Below are experts of layer 7 (counted from 0) of a mixture-of-experts language model. Rows are named gate (a neuron's input weights, with its number), up (a neuron's input weights, with its number), down (a neuron's output weights, with its number) and show model dimensions 0-191. Each number is 128 + 32 x the weight over its row's rms, rounded and kept within 0 to 255.
Before each expert's rows: a language model's description of what the expert responds to; "mostly gets" lists some tokens that are sent to it at least half of the time. This comes from a sample of Wikipedia text that the model never trained on.

# expert 24
What it handles: Common personal first names, or the pieces that complete them, in lists and tables, such as Charles, Jac-ques, Stan-ley, Al-bert.
mostly gets: " Charles", " Michael", " Alexander", "sson", " Christopher", " Neil"
gate0 [185 192 128  78 163 188 124  80 139 111 190  86 145  66 104 161 124 129  68  85 132 124  81  86 141 144 138  95 108 106 176  74 104  69 116 119 145 151 139 118 112 161  94  60 201 112  94 182 111 115  84 114 176 124 188 100 131 111 101 146  82 165 120 150 137 114  95 142 136  42 178 136  80 113 113 112 129 128 112 152 145 137 146 117 119  72 160  75 177 109 143 157 108  70 181 134 160 124  97 102 119 124 107  82 174 166 139 123 130  61 112 118 180 128 166 126 155 115 185  90 151 126 102  72 108 118  99 158 133  97 138 131 106 169 122 138 101 142 112  95 132 124 126 113 135 142 131 154 101 143 135 102  97 140  82  48 122 151 120 162 143  88 188 135 116 138 112 120 175 106 104 164 157 126 105 147 138 187 172 136 138 154 149 128 105 164 157 149  73  76 166 137]
up0 [111 131 174 109 140 147  90 121 138 121 102 137 168 163 178 172 147 144  80  98  98  96 139 117  99 138 133  94 136 135 134 151 168 142 150 104 204 133 113 134  81 175 137  76 124 160 140 147 108  95 119 126 152 120 177 121 126 164 101 127 131  89  88  59 104 111 158 157  97 189 125 160 138 165 122  84 128  94  79 151 101 131 117 122 109 197 174 135  86 104  93 166 102 169 167  99 138 156 174 109 153 152 178 175 146 131  91 131 119 169 158  83 138 114 155  95 104  75 164 115  96 157  82  90  67  67 162 142 152 128 160 143 135 109 149 105 120 180 122 100 137 153 117 149 166  85 115 131 157  96  93 169 147 169 100 130 176 191 105 197 129 116 126  83 106 150 177  87 119 163 186  84 104 175 122  50 159  69 103 122  73 187 165 110 163  98 126 161 150  91 113 115]
down0 [138 126  82 100 130 126  87 130 118 143 135 113  89 148 179 137 114 136 169 165 165 133 188 113 121 123  90 221  45 153 129  93 131  84 125 110 131 125  80  80 164 112 161 150 172  88 126  67 117  99 131 135  77 118  68 135 176 173 131 127 145 109 195 174 180 144 122 122  37 111 153 134 151 134 145 140 166 142 160 134 121  73  77 148 151 109 135 120  87  84 140 123 168 114 137 152 168 121 130  92 149 100 170 161 152 118 124 125 112 151 141 122 127 135  86 116 108  51 148 119 126 147  80 112  92  90 133  72  83 127 109 210 108 133 111 182 163  88 146 140 188 127 104 138  47 124 120 114 144 166 146 161 105 148 134  69 139 147 106 137 147 180 146 135 123 131  76 169  77 135 173  98  97 135 145 134  93 125 128 189 123  73  89  93 125 102 159 115  73 141  92 130]
gate1 [ 82 193 137 130 102 151 182 139  49 123 117 171 151 122 149 145  81 153 142  84 138  91 113  93 107 150 114 101 158 157 168 158 103 118  98 154 110  73 116 114 114 124  96 134 130 115 106 128 138 105  84  98 113 101 145  76  99 155 140 112 179 125 157 142  99  85 180 102 158 148 102  50 128 112 125 137 112 200  96 112 143 176 116 160 146 116  22 152 145 121 121 197 133 168 105  76 109 121 160 113  75 158  90 168 108 109 137  94 181  93 126 147 126 158 103  58 101 127 182 124 204  77 113 118 166 105  59 128 148 104 153 108 103 135 123 136 126 195 152 201 120 154 117 140 135 128 125  93  61 135 124 118 114 117 122 160 113 128 146 119 120 117 124 136 130 133  98  81 139 115 188 108 118  88  96 116  92 134 105 214 141  71  89  85 128 123 165 149 125 167  82 129]
up1 [123 108 159 136 127 145 117 146 129 179 130 100 102  99  72  75 162 167 115  86 147 175 136 125 101 122 128 173  70  68  87 143 129 190 184 137 136 131 123  76 177 163 164 150  91 104  85  78 116 126 151 143 165 128 193 103 141 159  99 172 122 119  85 113 155 110 127 165 138  84 161 130 109  91 113 120 134 155 141 169  61 163 117 108  93 155 129  80  55 168  99 111 102 132 116 184 124 140 179 122 130 142 171 108  77 122 136 144 145 150 196 118 164 175 130  75 132 151 162 114 172 122 163 136  70 114 145 180 172 200 146 151  54 148 133 114 150 197 121 108 174 107 174  91 176  88 123 110 171 132 137 138  91 162 134 177  95 148  87 130 120  79 153 142 145 152 138 134 104 113 180 153 105  95  77 120  99 162 163 100 148 130 128 146 101  56  98 115 126 115 113 148]
down1 [152 107 112 109 162  78  18 148 101 168 145  95  64 132 125 134  49 137 142 141  92 198 138 126 154 184 152 103 122 148 126 161 133 115 159 125  64 143 118 107 145 107 159  60  74 132 115  91 119 150 163 154 125 115 144 206 111  94 135  77  91 165  91 125 104 151 133  98 139 211 136 120  77 184 136 198 173 117 136 178 190 122 120 140 105 179 127 101 126 107 178 132 122 125 128 116 119 124 148 132 112 112 125 125 124  75 101 112 119 118 175 172  95 124 141 155 103 144 142 131 107 129 142 142 125 106 142  90 125 119 114 111  91 105 132 146 118 116 155  70  96  92 171 152 105 114 158 173 140 101 128  85  90  57 110 179 121 132 190  69 143 180 118  79 158 150 137 104 186 104  82 126  92 110 133 160 140 118 187 154 143  97 114 107 114 116 138 105 151 163  97  55]